{
  "hidden_size": 192,
  "d_shared_expert": 0,
  "hidden_act": "tanh_gelu",
  "router_score": "sigmoid",
  "balance_loss": 0.000205,
  "lr_router": 0.00102,
  "norm": "layernorm",
  "beta1": 0.95,
  "max_grad_norm": 1.0
}
Below are experts of layer 5 (counted from 0) of a mixture-of-experts language model. Rows are named router (the router's row for the expert), down (a neuron's output weights, with its number) and show model dimensions 64-127. Each number is 128 + 24 x the weight over its row's rms, rounded and kept within 0 to 255. Numbers have three digits each.
Before each expert's rows: "raises" lists some tokens whose logits its average output raises strongly, later layers aside. This comes from a sample of Wikipedia text that the model never trained on.

# expert 29
raises: "ball", "olog", "org"
router:100145099101157106132114148203114141099147102077123097091077127122127171097159139143106157110130166163113139141158160134115122136127141095112164079119122130116129149137139135111127070123027134
down0:117125137127164109122119133129131127125141155125133109140138115154159118119151140133156091106122151113157142121127134082168171118151162144178111158097162125125103119182106133085114108125158117
down1:123121090095148118097117119131109140124136100135088156107108074138090175141137095082154108143135135142159094130112162107118139119113088135121128139124126151098130119143141124127106108123098080
down2:127151124135134114146127079102040123152123133094148113063135190148134146112185145123170131144132119136146130127099113123089094099138103123105156131116117155183143130136125106166122169131110127
down3:093145143119094135086141123109117162114146095162097144112081146111165104098128156152170144128090118115132131128126187084152093133092133130100128124126116128151102141176153097152129134103111131
down4:134077141087103115095148147133103093088135127164130146119137136144145136120161114140141127160086129150136137139115136133083140125129148124111140090142105119127100109130112104123153120135115091
down5:114151125123117117135154134139128075117137137143108118122122124111078162081131120179119112160138128102122093151126093131126141128156140133131161133160093116184119094139112123141118139101157141
down6:166103169160146147146119140138151193114130174115156131105114163142128073102111119103128129146159173124098136141089145086096096142150137107126140127143127109099182126103094132132108166139146115
down7:126130140117118139137140117161126120163121120110117136114125093150070120099077123138127113131168137111142160111173101149144145136148108096098095133120135167190124131128129107153093181103114148
down8:068152125145153098120104134125081110126140106155169154127133145146179127103068179112176149127120112121159148087152124146106140088136157127138130126116138152142111117131127171149126094125136119
down9:134125135138148140129092126176136089105142120119113173168141141121102158110171089118120108145135108129116170093118093131115111132140157090128140135111147131117092098140143112104139124143116109
down10:104130113115131095129148118165112114072107158139071151143125168129114140117138140136108174131137132111150151103119149138165091120084088123151109123110129097145158135128131127158166133125166113
down11:156110134154108142117129091120097169102109150137164109161120126116120095104148162093150184139093127107174092140104137150141196160104144158149109150161148118140111145167120123140105159101120153
down12:094118100142121123137167150124173130177132163154143102172139153157119129135134085133114126133135105150082099145153122113145090109149158144140146152103117148126152106153113104108092124159146086
down13:108130108151133102147107145111130108156141174148140131170162104094132128120117136107112163106105093116095134117100100138111146168128105134106140159119121146127137129113100123137149137138164135
down14:161107142119116095171113100152155092164161107104095144105111149079110131143096112136086122135162134123110121148107140136125125158122110094114122138154131053113113128147155128117144141109166138
down15:156162130149155141148138124128082153135119117136125102120148115160149143134141110070138119092119145089185139121126176121141121106129153154125121112084079101137111124143179129131148104102162122
down16:142100172122124091106134169111123128106135105090154117109123132148113132128133116114140121125092114159138141118105153120093144126144157129135110130145113119109111169159106161149133118111139088
down17:129146144091159172123132139097161119167124178077157165134158089105103168153127103129111146158126130085115119119105117120173164105123151136099110146135118151156107155147144164128115160115115123
down18:128125140173103155143096107115132117117134116162178175160130141133103091156112132135165133124130152077076123099144099110155119107110124165128112118132182080131138096133125159117100092161111136
down19:126142074118181147099110098095163156118137130059136147179122115085086093112151114087143101125096117138191140113132133117130144116158151147144133076116160143135130148133135141108165115091154160
down20:162075146121123149171177126149133134143156102144148127116114124133151094185140126136150119119121125150107112137165160137152164143154150102110188125115147147151153122112132156128142114098150123
down21:121105154160111100128133140126176124112103077140124130119144136142085113121132146114138093124131124121118171143124140131118160136135102133097148114164192135107113154135117187157125122147135141
down22:128127200091124155125152096068142152147124100131136162132132104129114112135134135092098125139180143145130126109133131134114107103079091137121146108110140152116095151137095172114140182122131153
down23:084122101128131129100156098159112116118121087152156124145169123152133109097134118142170112159147139127140110179171081085118111081103150148121136148143163158128135144113140162121100143152117111
down24:071147129166111134101174148106157154110124125086090142099155079102142104131101135164102146120107102154084159163117115132150124159101097100136155119178126149118142152102117110105137149128101135
down25:067132130162104142123102132125129128131107082117139106121132171149110131135086110071115110107113120136131144113127134151081137100103135114156131121075147141114095119084128118135144130125152149
down26:137074114101144168124129115127111125137107173170123166159149094155168169145132145119130125112117149115139130140169118156102132128126143145118129139109116130126103129128137094148127156125103154
down27:177144076150118128164093129155132146095102127173118149129134065137185133077104123126116148102143117136125115150119138127136127107148097128138154147133125094134173113108096082105139139133136122
down28:125133143096123135101151126100110123092158188110094181164144132066104088119131163155118120119183087168102132142133115151150139129134134112149096148115125126146102111109123177111127087160130114
down29:109128155112123114115100114135092098155090128142120131143108131164185132088155106064131122120145090126119178145071141150143118162094159106097137102146068118113134139127128094125162134135159093
down30:141156117117154155085121130134115112113145115167145076108086109156126173099088140122149113133104111093133134141136139135139097138136127091152182206142114122101138088117104120127109163163154111
down31:139099156156126163102139163102152166162121113115092154137134140137085109164174120162105112088126074159143124104127118138153104141159144132177108138096143154176164144111132119113120132119118154
down32:106091121114127121159141121108138144108161161151175114131156170121143101136108131107143147141166152116085149120113099122106176098114131165124141129117129144107177125186125087127137108141129139
down33:119116155116185164140108123129129176133122142085117117160107111142133140160115120155145167124139147096151140126104104099180136151145123145104097135116164162102125141153120117149074119152141143
down34:118100149108163117115090126133140141140113119117084077120104110153130129128128144120084124140082106154125134122115158134117118092119119139104092144132111143119092107158146131140139151128141113
down35:111195109122123138161117096117141094107084163129158141174108117145126140147125101126112133120119157118164093107148091124119150106175093103169112123150133179138098135119132143127105152114094123
down36:125168109096115130113119116133155129101095153127164125148118130124105158127122146160125148153129170096150145126139135192124099180148109142138144114123116115121120114083099145141119124129159124
down37:120124118069144127124139117133176086089129184092152140129126110111095141138131161137146124168137114131151106136174104166149143175132093120126147185129138128140119137116116076136130158167109134
down38:099106157162151150135110112140123115166109104115118184149123131152131140131138153118150123103152093086107112159079109133140108126128146148119083093172090092121125120148146147123080143120100146
down39:110146107163060128118124169131116108125117124132141161104123131140132125140149145120139155113157144126130082130093075142161121120120132118119115138188093151133124138086109130138089121137154161
down40:109096125159133138149073146126145165135111073131122119162154111116118121115127095158148124125086127133105106132129128117164104138109148102120134144131130133129109151155131130118122164126170141
down41:169158113136108136078115153114171123157095101137134145134179094135146161144129126169136178133112140159175122142139139105134133125100135131112116121116117115116128148109171147112128127097126098
down42:128148101114147106126116124125138105074162079137131112140161147151106155136107123155176125128099120147119117152106159106141142120146123095112108107098130083129159139093155102148123115133132145
down43:135147113121154149131166123163187162097139091152133126085154087132101153162117126145119143128122119105144141136154127120122109074139121107134189075136100120109169132141119158121133111170152171
down44:128135076129072096131167136100120131095158122137113128109163134111129135133088174094160146155179163158136144144137119146112133087123079150155149126114125139134141149099087152106144167089121147
down45:133128109087108109155111171121113121076107141149099159126121130102124077136120140107138141153102144130102138171132107132127135162106115137094151151160115086134124130137079131113094133129123156
down46:150149147157131142091153095102139107105116134149087157118104127148135128144141097116163130116139120125162165114134155165132095161121108105182091086162094106128114178097096129162174142153126131
down47:138142115116112143141160139078113139134068118112110067084118144107136125174118104130144111150131142114103127138134071131093122122110119157120109084132099136082144139155108130101104102151091081
down48:152138138115084120169123139150183130122137124104118096144083151135144123093140144129148086145101147077127142109132137122125134122109106097146112128095136092126159108135149101160109122129150104
down49:151129175113161140068118121158146153162118105143132095104091134134114160148108141166070137142110119102125119141159127166093139158126128104115106132111111118151138150102082073140107158134125148
down50:137086110124105138127146097117123113123118119113104102150126104141181142128125105163140142157123075103166100116109127111123153132121132199137094139116128110144155094178125129157113156094109126
down51:152124120134104090131128118117131139157106105149130110122089155141166170132112131118137120153124117128154103182118151104121113132108143142108149139094150116194108168129167152120156099121132153
down52:097097157093173138125123130115084095145124125102116136128123109174136120124116113123136102093151136058134119115157163138164112163148141097100130154136136119141110164167138140151119122125137136
down53:105124172153151159155157135114149143117108177130103113144136120108130120120114146158134114126167129145073105138141112134146140164142096124114136128137137128114122143118112138103124103123094122
down54:121133103121139142095142102133113166119109178113109131157147158158183141130137119126096115086100117142116142126126141160148150087115110145193098148142115150134097114110164119113136103125186143
down55:142143130170131109151106094162110121141134146138132084145127145139160112121165161121122120137135136155124093128143161095107112149124147119110110103121144093148159138123150090140186115118095152
down56:173178143146112118143116131094105124163105101139098133069068138149139125143147140125113121109139140098170114139127200097095144135124108131127065127124148136130145139133142098168148165120125092
down57:129121119107118118147144103098207087127098135150098133122131129131144117130134126134137139150108129128103106102099144109125124149135124137169124112121126115131141093134135116183185135156141160
down58:125143170156123119111104172147130132135139149124150107163179160083130148145101150136138099154154143129128135085123134109127177131086149137161118127153123162116159080128148180107170109131132132
down59:128113112109089111124152136123187081149149153129168132115139158096144081141093141088122101133165155166108125129139136121084114159109141107131090150163158125074136131120107124157108119104146115
down60:175111170125110111155110140123188107131120142122111091101136137135137106135137136138112119146131088121138064155142079153116131162155108098149132132151093127114103086092106144116114153124101128
down61:163122122126132141160126156107160149094164074109145075142107136091084096109117077083146090160104121133129121144113114143157111073099157110111125108139150147071112121144173103131123110083108141
down62:157109126107117175136147155135116130133151141142170147121173123120153092136184120112142124117148157140171143095125163116131111102155135169135128145097155111104145100164108150142116115161152084
down63:122130145180147144128165119135120146148131132134090119123128120131135141128136105121151086122128131150189091144123103114142099125127139114106152142125168142169158150124136153124083100157083154

# expert 23
raises: "\n\n", " The", " In", " Over", "==="
router:068124130137122112109107134128138122146131130131155171100122064128122103146120131148122118116182147160118134131101129107107149130148179133087131161171114133072158095154100131157096146113109141
down0:145116125107149136150099129119130084110157137154136128127160114140100143086122154092131137141118140086100129142113138104133166115117150149156171141059155075147132150115126150128121086127134119
down1:130112140127124126097165138092144110151106073095124112126108122125127129120124143151179129137185155105114135093143113081108110141104116152139140119077110089127122152110127126112084163133127113
down2:100146116102098126146151114122174106148149133122132123159159114111097127165084060130138122129151084179064110110106163108134168169154136164083126158107114171105130120136126169111165110132129103
down3:176117161112129123139108149126133105093150115113137119135124131110138107126107130131085134133102111115132142130121134181129080150155057106132104112122099135145127155147115144123092150149104113
down4:149164099150109124122130148160145122140125126181159133137155098130119107104121108156141108132116137103133108113180128119135072131121108132103111088204124149110077145121121129156127112145127117
down5:123151148112119133150122100163148115137134145115145098128096144133134143128090161124126126123130106091112121124195149133140149105109142119139153077128124146169124073100128118188146159124152130
down6:146090156149090115098107108127129109133132147111137150142101139077135134140143150149094148145144141116129160136102117159083132085087122113143111132119177089139148133103146132131123110124151131
down7:127133124142123147179102124100087087133137136120120120136144111106104117102116148133084097146140124141139141117126131106088122120174115131112110098117126144115128165142102148088148139106154119
down8:121144114189185089168130161120082119134181136162168117126141090138106121108156128078129109148127125121149108135110136117120111080163074166116143177098148133126124138137121135146120133140090131
down9:104125125110127069139155167117130113133108102110125128140089131123144165084156133140103151141139090102096085118125116154145168117130131121157111166107064117132122146138120131126174137092100175
down10:072085126164132118193105103110137130099116167145142104114152135139134116116168118112114089139121127140145161123133128125118123117131140130121123130108128135106149100171104108133182100113161091
down11:146119100125166073165125123142110130177118156167099124123141133154154132174142137112154129089078094144120142109129148148148129118132096167079150159132151144123098148144147125183148140172110122
down12:113135142137150141140130127134132138107156118102116134103146137141129158141110080145113066142137120106052114127116113124133181118116142121099132151099134142121122096118156130112098103181139124
down13:107116128172141118140107138130116113131088091116145151103130103087167121140106152131129099164156101149077106093087131124126111122147124135136120126094153153096121136152093163144136157151151153
down14:116153110130158162134168152125082100071136107122118139149106166112142106083121106145071103136166159142123089133078128155107149112146124148164090124131110170109134154134139117094125144121151141
down15:110114117152157109129117100129130170161123137129178119129102139114143103132115076136142148128153139126134141127134142142124129149088111108164156097152112118099076165139088143098107114097129139
down16:124157158118127191157149190181120147151108123105115139151101126129143150130144188130141189170115157128120173096088122112129134114105141162094141095120154122128146125152122119142131152122112110
down17:140094114124109144139157140108156151111126129126148133147096127095152128112088131136113153170128124164113141085050107108077139118129140181167138138180148124129123111125097128093141116131126102
down18:128116106121119127138145151112134145083105113172108134125114170149061114168087149168185137122145125111146097144162112114080135166109101182129135161109120186129121113131148092098123110135074126
down19:126135140109093098070123085121140132112136134134171103103134089153101128126152107120150115134133124180149162128133114098158147139115160104150187124134147125139156157102147130125127103133118108
down20:116112128157144124118102178123131126158145130075125148152147134116099110121155143143163142147105112143128118131159143128148117088122133131096141182142143077181108137108132147091136138159127102
down21:133134137120144116132134127135169133068076137145144166166176155144160083174101140133153143101122141133128154142118159121109145098127109109135091136129129155137129098075087180146142109120140190
down22:122096131124142174104129105083154136127137154149138154150104114146125133091125125126189140102128103131128112165147141144111145116107105096134163124132103113148163125122111140157156146141094121
down23:162129150137173084105106135104146126137115129148118119155122126109169111152136146122124113115110129123144113089102119159131118142102115109126116096125133143131115075106095126110162138165140121
down24:144111107125122151115187123076146133115169111100140091089170138142134178096145118116127115163128122169108092154128107152134123159128104135130163104124126117141128153128146177129114141140119080
down25:105155128143100155125145067154128143151168177115110112139126113100131104104124099136153129121142143119112123121127113113139091120091170134158095169117151111133112127133133124162129145104142150
down26:168086136090099108146122124138133146120123112142141128126124134159113129131080102134098165094095096156139130116146123110119146129129121137085116116095149077114140120120167113146076129074150107
down27:125099124140110107126099161113159106153093128122085133100156088132157125102143145118143114123148129148115132122092119135082086069161088120103146154123105112152132163134117078159125126156148134
down28:151133173102132110119111134075110119162119093128092113149161149153155141151169123129121131125116159157118132177112118157119120126149190171083152093166139156132127126126138124092142104117160135
down29:110136116115133127091143156119098169160146177129162133116155093135116138136176077119119128115125083096139138123129093111069093165146107145087123111107143059109142143109121112174112145169129140
down30:105088168113175134096143114163124175109108137094126085099148155157186114114096140093110081130124193120111134125097128180080094153161150146111099126102119130114151181088143125144103111120162112
down31:140172141122088136119114068148109118119172158125124135149119122171062149070143124145170075144122111136126167119131088142122134120101098133158118137146128114145149128152127117084115148150130178
down32:154119148114115121073112123144150137109096116144094123153097152117144175117091122110123113111160106144145135157124133159116153159104185160141090091133100134162099111156132107120127132155153113
down33:111115117108098089101159113134113149103151161109121152135162145157114090095126114123140125136117166141141160141149114161153108133074135151105138125117121105137145105130123106142135111141080121
down34:162151136129118136118110126131126125139113138143095102116116067157143111125168073099115140113127107116213107117085091107153140144122116125116093124136107146097134127178149133123214164114134129
down35:118168131147122166145173123104127131127166102126113151105100136137069124152109111152105107181130135130158088117136114097099131131192157118141088143115128147136124139174122171164160129160128124
down36:108107162111128164120109123132099119103132105129088111161110137133110093138123122163120109124091102110095141134134138139146143105119188085130153173117160128129155189091070112148110137148143099
down37:155123116124116149134118094155112171086139162079118134182104148136145118135098123117147144099152101132180119125097114106139141151114111122123120118147150090154127113117129128088088091108142123
down38:151139074135141163166134110105144132128132114107161097121134194081129171132121142189134112126116113138124115119103134108106111126165113114115118129095115064148138104118128138083135086086086102
down39:088146109130121160116105119114117129125133127130128158143132117134124110137115145172140137147107129135150091135117138128142123122119090079123110161141142136163098165094173109138117143080097135
down40:134078152149161184110095101178134161174136109138196142107106140136140134095148149183089123131124116111095096156123128132146137083146133124128138161161100124104133107115141111152105135072132139
down41:119128148107134132132159120163083112113131103096118102103117093164155132193105162153157120116112134157174150120151185169168088143108113136128125129130131078137134142138114155151101118132124096
down42:150103122127131137123153141131132154114123161144098135118176114126137117136142157058091098145133141108102102113122106124140162182105154110154101138155128135118094136136086182144140130103151144
down43:144105155094143086094145129116174120069059135146167124135141127116091117143111116129159116128133139131083117203122154128097118165166167111176122133113136104118112115130118155117120139116147188
down44:159163130093104133142145151126154133116080134118156106139115103107129104152124141107136117125112132152118131125157165104130117124094100072128145122107162093089083139148118107075095123166152126
down45:119121135126166211143082152099144130159124155119130168137152110138177157113144188107095142122169107078141148135135103147109120117114144104119108121092115102128133097132142106132143122121140122
down46:131134127116126131108117128115144114072143124152152092165170131117132110132170139119190107111130097103139087139125138113154112100131108123138123116150120117156127102121114151132078155135132141
down47:116132100145089099121145098155161124092128113084144105089107107105118074085162123119174107141122108114148123140136147098143126145150124141129107179122156105122104085134106156166140179121137119
down48:135114134133136082130144099130135131168140089120095154142125131141133144148137117132109114127101132166158114122105160121166090130168082128154125127087134123148098146166081120092114169117110106
down49:114130151152096119114117134135142111167144121151136170122126122093155134140156138117104131123094129113112132099193170102110168132142156128119148091163145159080120108120125093106140128056088152
down50:157121135150140143127090099131119154115127154112127165153156115106127155102181152115147107129130123112134130139154134118110128119129112101162124109120099095164138148088101101115136083114149134
down51:129118165130145109130117124143086137155156068146080144139135137137129142137114137110087139123085135092136097111116129131124120149131113168157147127158123118096143096167096108102106109124134147
down52:162092088165125136104147116185156117112104175170089136096093153145119116122100167111119111109132172106136126141092142125151154111125112105145124072148130155122123124137153121150143120115119125
down53:105139116079129112120106106126110151148133119150121130079126145154116104128121151149106141145088100140139086145132107105137153103180123122115124114139103133094111114170187124164088178132125144
down54:125124108162148086118131139141138144140136136092129134106131137144149120134161144098136116121103136080130149132103114122164152065125126124173211104166119102163153132092136110161120109083153133
down55:108111082121119124134109115100178109123147179108112148096105134134126164111159103113107152085159178098135090121110151098138134115151124103100114127154135082118098135147098145157138107120099127
down56:139111127120174162100122117114147106146113125137103077133130111121111129169193133130133196129143183111128135131154128091141144120112121125133127128152118126116138118141186106128102108124122108
down57:128106103128126055148146104134142073134131131136135113149112104150107149115165121077134129071145101154111125146138127145130112158150158155138102125111142109152119154118154133137151167129088098
down58:134161122098117136143116126143129095127140104093148115149153092122139134098144155171126136109064129145158170143150140158128104117130123164095128138149142118133137164139119168159114131151154127
down59:141154161116159110166141104112090111085112118085143130121166125126161116075159105114152144126170140117138135157148106140131092123143118134107125140135092148107160157086113149105146109120121091
down60:133178108125138173164107149122106136151171161142137141133133133108103117124072157092097160139137170137101092147137106149126119184101116142144149094132135140107150111109100142154145119157165109
down61:141137106141096140145130156160125121129103132099123129154086116098122143113083135144172114114155116161129142099170116143125147166118148130126159116164124152143147093144133138160141117135077125
down62:085117091093128099113149105110098138127146082131131093043156143132137130102132123118169131173101160127091173118117136114076153124146129150119142148125147127094161136163150119166119104082132142
down63:112108098114071145085140151118116124131169112167151146120126160154110130150106128130141168142138135146165098115157155111151122089139079143142104128175170130131117139112124101144100121115117166

# expert 41
raises: "mit", "sk", "ast"
router:118146118128159089137074115116144087156125120141093102146147131134125143092152119105156144146147131122131138175095141113118109127155160109123119125099110144095124091169141192110112122153132132
down0:147136110118123142135148151132144142099142157107118145091130127091087134125131152114124122114144130137156140180139120139145106116153147157110113104088137125138155104110116123115142119130161099
down1:121119122125090137092102153109115137141095123145107156112102101142153121088156127130114109114163099140142116116109127097120150135141140176081134107116105141110129135113146070149152083129124141
down2:165138096151110143112116095142128148151107129106132131108147086126114167122139098137151152083146163091102141129044104085150136120109087171099154130120129120134115129148131132143111125101168122
down3:117136145153130151111087137123109140115145169134074123112141111143117140120119112100100112125128129127137121157104138154162156128084120079141121170149109134130106126130124126075160115163113140
down4:120108099126143107117139128102090164123128155148106113153120139097142087174103137134149132185116157127163138136097119099141105140120179157173144085123111125159124143116117121098146124135110123
down5:173128107114127128093118129087159114150132136110139110146121139140122162142139098139127127104151130159107139119130130103107130119199144071084166148191175125126167154089129087116091119132108103
down6:135098137155126112150090163129128108136104123124098150122103132145144162094148135118117129123095123085131139090159151129125119103080114161121096189161134102116153134159085129113161188116144125
down7:102126138158127123142142103098126109117146135199071130119100133115127142118104122108106092124136061116097089142107098087114125122089092105136148161124127150130122148107124135105145136099110116
down8:115119143114154154147131076150068161127098091115098129089100123135120078129108188143151160124142116117162143137140111152172132139134145132121128166120178135118156133129136090149099120153127110
down9:124125138166093133102115126165138156149092173130127133115139130146123164101142120125106152080093131154102109103124173153132134101117119125111092121129139123160125119146144126111171131109078152
down10:151154131138158097153122148153128102127099115150091096148100088167115101157137142097109146138123110096124106093156099109128124152105102097128103139116143131133151160117139087157111092137123153
down11:114104120082158153135109184138147083081113116129142138144094142148110117129148132103174117116105130107153122114127103123144156084120125122127137132107099109126129107128168141133141131147159118
down12:168143134142162141127156168143159115105123109129150116136116169109093133139116113164110128120151107115120144114128130131136114148088108152148151126064118120080098146138107101124118122145145125
down13:101118095097149125124104106141086128139096131095115069120155139126198125125167162160104129138089134146075127172152159112117104129147135135153120153139144118147131125095109131143127113147105106
down14:125103140085117136089154102128087091143185163098074171134109134132138160132117144140149144108142111138111147142152135146114138165092094127108147142091128147108133117139169100122138131150132131
down15:146140128108138106153154100152118108122108106147167113159129126132130124100135149164161156128124154138142140110169134113138141103075144092113145190111112078135093128150105091159083145121097141
down16:129162102124131118162140110149138126146123116139108093136141157153140138144115098116131091140070118136108133150091147130110134136134159104127146147166161139110113119159118114126114129117155145
down17:148135144132111109119122159093097142136078129104126145167113110160107127105109103132111180151131132167132132126089122129101166145139119132116100093144142184156150104126113104078134148105113078
down18:102116159075177152124106142102137118138124137091138123164113137111125136143151127142118102097096135118167145153120150132098140108137096137153093161125155103165098146088137180104139115135122113
down19:088122143079154100145125122077180087143114075132151124120077139095104121149137156122136119117117128127137114150164106137121127106100129121179128130097136162138112149158135136110128142128123107
down20:110130124167124086139114126160102105152151181141098140133116113095142149116138098167076131173153104153178082165127149138134129126140077078125156085135108133137152152097080127102158149132149137
down21:098116126114094123126149098144142162126103155100148130144136206130130099096104136162176136133155138101145138157078087140156101113156120103115124110115160148103118111089123122121136138093127088
down22:118112077165137112134118148088100171141106128148164110134117145135111121104171128152150087149111129102108116142139176178113132131108098124140142083138121127105129122122123100095139149104137130
down23:140084144125137147137145123105144167108130122133102111108174117139128155150132118149114067109098097121157145091118090140123098102112101109154109157106106117154132139117110159169132140070135107
down24:158157121097135089129134136122147096153128147127165161108116120128146130153097137105140085102122125185125117142066114139152133160157113116171112108164087143158142138124156148112139195139108153
down25:157112097124166134137084163094060123109145142093120145098146163099109108073172104160166151105134154136142103155156129093089165114131146155124170110143118094148119094127130126181139099110141102
down26:132129128105113053111123142076168135132087118145107126113113118093075117172118169130192157119132134112139127153165142149119109144158102116121130122176111131138155117121127105161124156083114151
down27:165123103116048134152124145150133119143096112118183151084155131105149113173150127120142096097161140087110117139125115130079141145074159108128128148101102118094144129140164143099128129069151093
down28:125110115119180131126151135096107107148172120107150102108179114100139109096133114091117148063100155133126130118132127147138097129116109078096129104127146103093148105156143143097118134136091103
down29:093136127123112116144124129120152162126123128122168083151142081106112146130142119129166129132128104054179168142123099121118143154138156130110117171137143111129094090084150090150101130111149143
down30:142158098106141124099119122111142163124086152098094170122148055098147123101109108107078130141117159158108110120156146104152118112163117142135116129089109109107113088135141129132119118152093123
down31:127135170113136138123162150119133096124132138161159129177136141117123127150163111135153139130131168120133109135137135135153142159145148133115111176121129108133126158119093092101118139135118108
down32:152158171143105131091179168090152131095110116141120131124124112113139116101073121098152116113111110131123108135086061119132196101148118131117135114112120184168082137122116139091103130134170113
down33:174095108108092143140119106106127102089161135131131130129108149115145125159131100169152108141141121132053119116138075129166168141138145137122089142144133193130106136152099131155153172120137118
down34:081139110098125106129074107136133093128152122145137150135101131113135087142113116104125140147095076101157152104154124123139095147144110157115169119189157109109094105149177156127072102152124140
down35:129134118166151136107141108106142107129104107128109142126142177191141139178116100142114136155105122172121123157100073134112103128110106075128130117117138129117117108116153174109153153169119124
down36:102114091146087136114161158143096139108121080129128125090101101150098197084133178144127134118124106130138151115157147131109121127081124131127104122124123175095133124123132125147100138133114158
down37:134115169111099137123089123136145125083114159114174117123065149102125154166154134145120115128153114111140109134093112135151145169117126122150137106164149182158090127166122106147110186139144126
down38:189145150126140151163147128125118141108114116124164138093122110131171116139113125124157123153130104158134125147156100135126127157105121146108097142110126105132157152141110096143097128098119127
down39:146129142144095158090153123106130151106154121083133173154102147112151131101102147112127120125124091109140132100141102132117126131136129141117099125119138096125171145132106127136136169152142110
down40:113119134126155112151168161142107127122140137165132087153114117127153128099078098117127098156129127125136121120159105121152050151168142153134122127159158121130134134126152159161094108137106134
down41:128118200147135122074115125084092123140119147152118128141114087175105132162142111122163161115123145147167150069097142130103127111115138185145149165073153108175134129136087141118116137157148092
down42:119092124139112128152128139116091196105169126139131105075148177094134124099106119167145102098108179113103163115092147096117170116172102161154134092124146129138124134176133145102137115172160131
down43:104123115128111115074130087172150103169107166115106134129127144151137099084145135147106099157161140110123145121096099096157141090121137128127137111132122126078183152159125097139131124130081175
down44:159168137137123118164147094139141098161121076136130126171126102132116128076120128175143130100108155089126111144137119118151137087131149133154149130136136102076134136126122101164137126094106120
down45:074123089127121132111112088130152137174155135149100133120111125152134150128141125072055148149157139122128149124094110102140113107154140167080090142108117098168132109123152129132131121106136155
down46:111100136130106116133110108160184147076168152138106143094088152144128121133138096102112103155181109152141147129150108142136119142163152140097122123147131155119089107145133097150146150115094112
down47:125136156131125159109129083115159136149123160138112091128127144141146131147094111137106151145112186132145126140119107157150115135080134138108127097146111103165159157070183174133142092124150136
down48:143142186138097163136174130109129139173141141181127116147105111170131138136125130100090156151098165149133103062098090135138144149095157121160145135157119131119093110123113114121100124101093116
down49:109111159127173102115146109132185169166146089134155117132189127131120125135142105109123094095138103138143150119129145107130101165101112136093135105133109092076126145133120100148118151141155145
down50:106163163151140104140084134132153155156106094063099109111086142121081144150127143135113152150098122098118132124157186146140128107085106082106145135138086089153112084095081184102151084138121139
down51:108122140145146139155167150159106095129140147163151154133171133120114144117116125109088122142132072169108116120088088133142168098119120098122125081175146124117135113145132121114099089141102134
down52:123089089112123138160139109112163123153139173102090105111168121140137117127178123131101126116144117147149118083120141151116141121121126113136085163094102135116145137106225172148150123134151147
down53:097094086150109186146128134148096144092124119125116135094148109167179122119142146114140142157136170108130151109123132104104098110173143167114141097150147100106147131097134124143120125107134112
down54:104146123124106124118173155124130087113111114115112116104153136103114140160133110121102136103117104108089096111141115122119128080114141168116182137153089117122144120132131141111139098143137074
down55:114141173125124151125111167129150164126122180121141112125105088146138129144138134144119124135105136137102118109136111176116128130156124095100108135132125138143138093151138133159101151106188139
down56:119129106083094132113165105090073157153172141149103072145107064107135140167124133136140124130111140121157110114111107127144124149172140198150145136139121130091127180116131112149132139091132126
down57:157136149148124062064117105154132106169094121130138141174113082140111140149123141119163146107106095144088125114150178089175105128162143126124148149132143126125127126128131147144155126176162122
down58:167135135146119144120134094126133098065153110118139093153159083093119147124152150180113149133118091151118110103154146102145156130119197112116120159080134144134138104138113087140136078119116147
down59:140137139116138128111136122180093096132131114139082133129164114119115110102083124107112167130157102096152144136095135159137094135077133177099082137127165129140127093143144100108124128148145137
down60:131172136145089099146127096136135145117146145167132148151151147162128136108124135151138166110131086126132124116137121146127122152100109093150137079118123123145119104146178148102135121198159105
down61:125110115117131101107120126132164117142123125095155083117131146132151135146165121079130144140130124105110166183120128143157111135117124126089072106122110139131115158136065145132095146104120122
down62:115145117105162137166120097129084115105116139128156130099140169131140106095101131123171160112116139105129082137182116128106112114111124155128125146138134133106150145137123147195092139150127128
down63:134137099174184165102131179100149121112144114090165148099144105141097118144158124114161087088140194160121139141134119100095109146157108093124148157127095107139135148130133112133129147116123131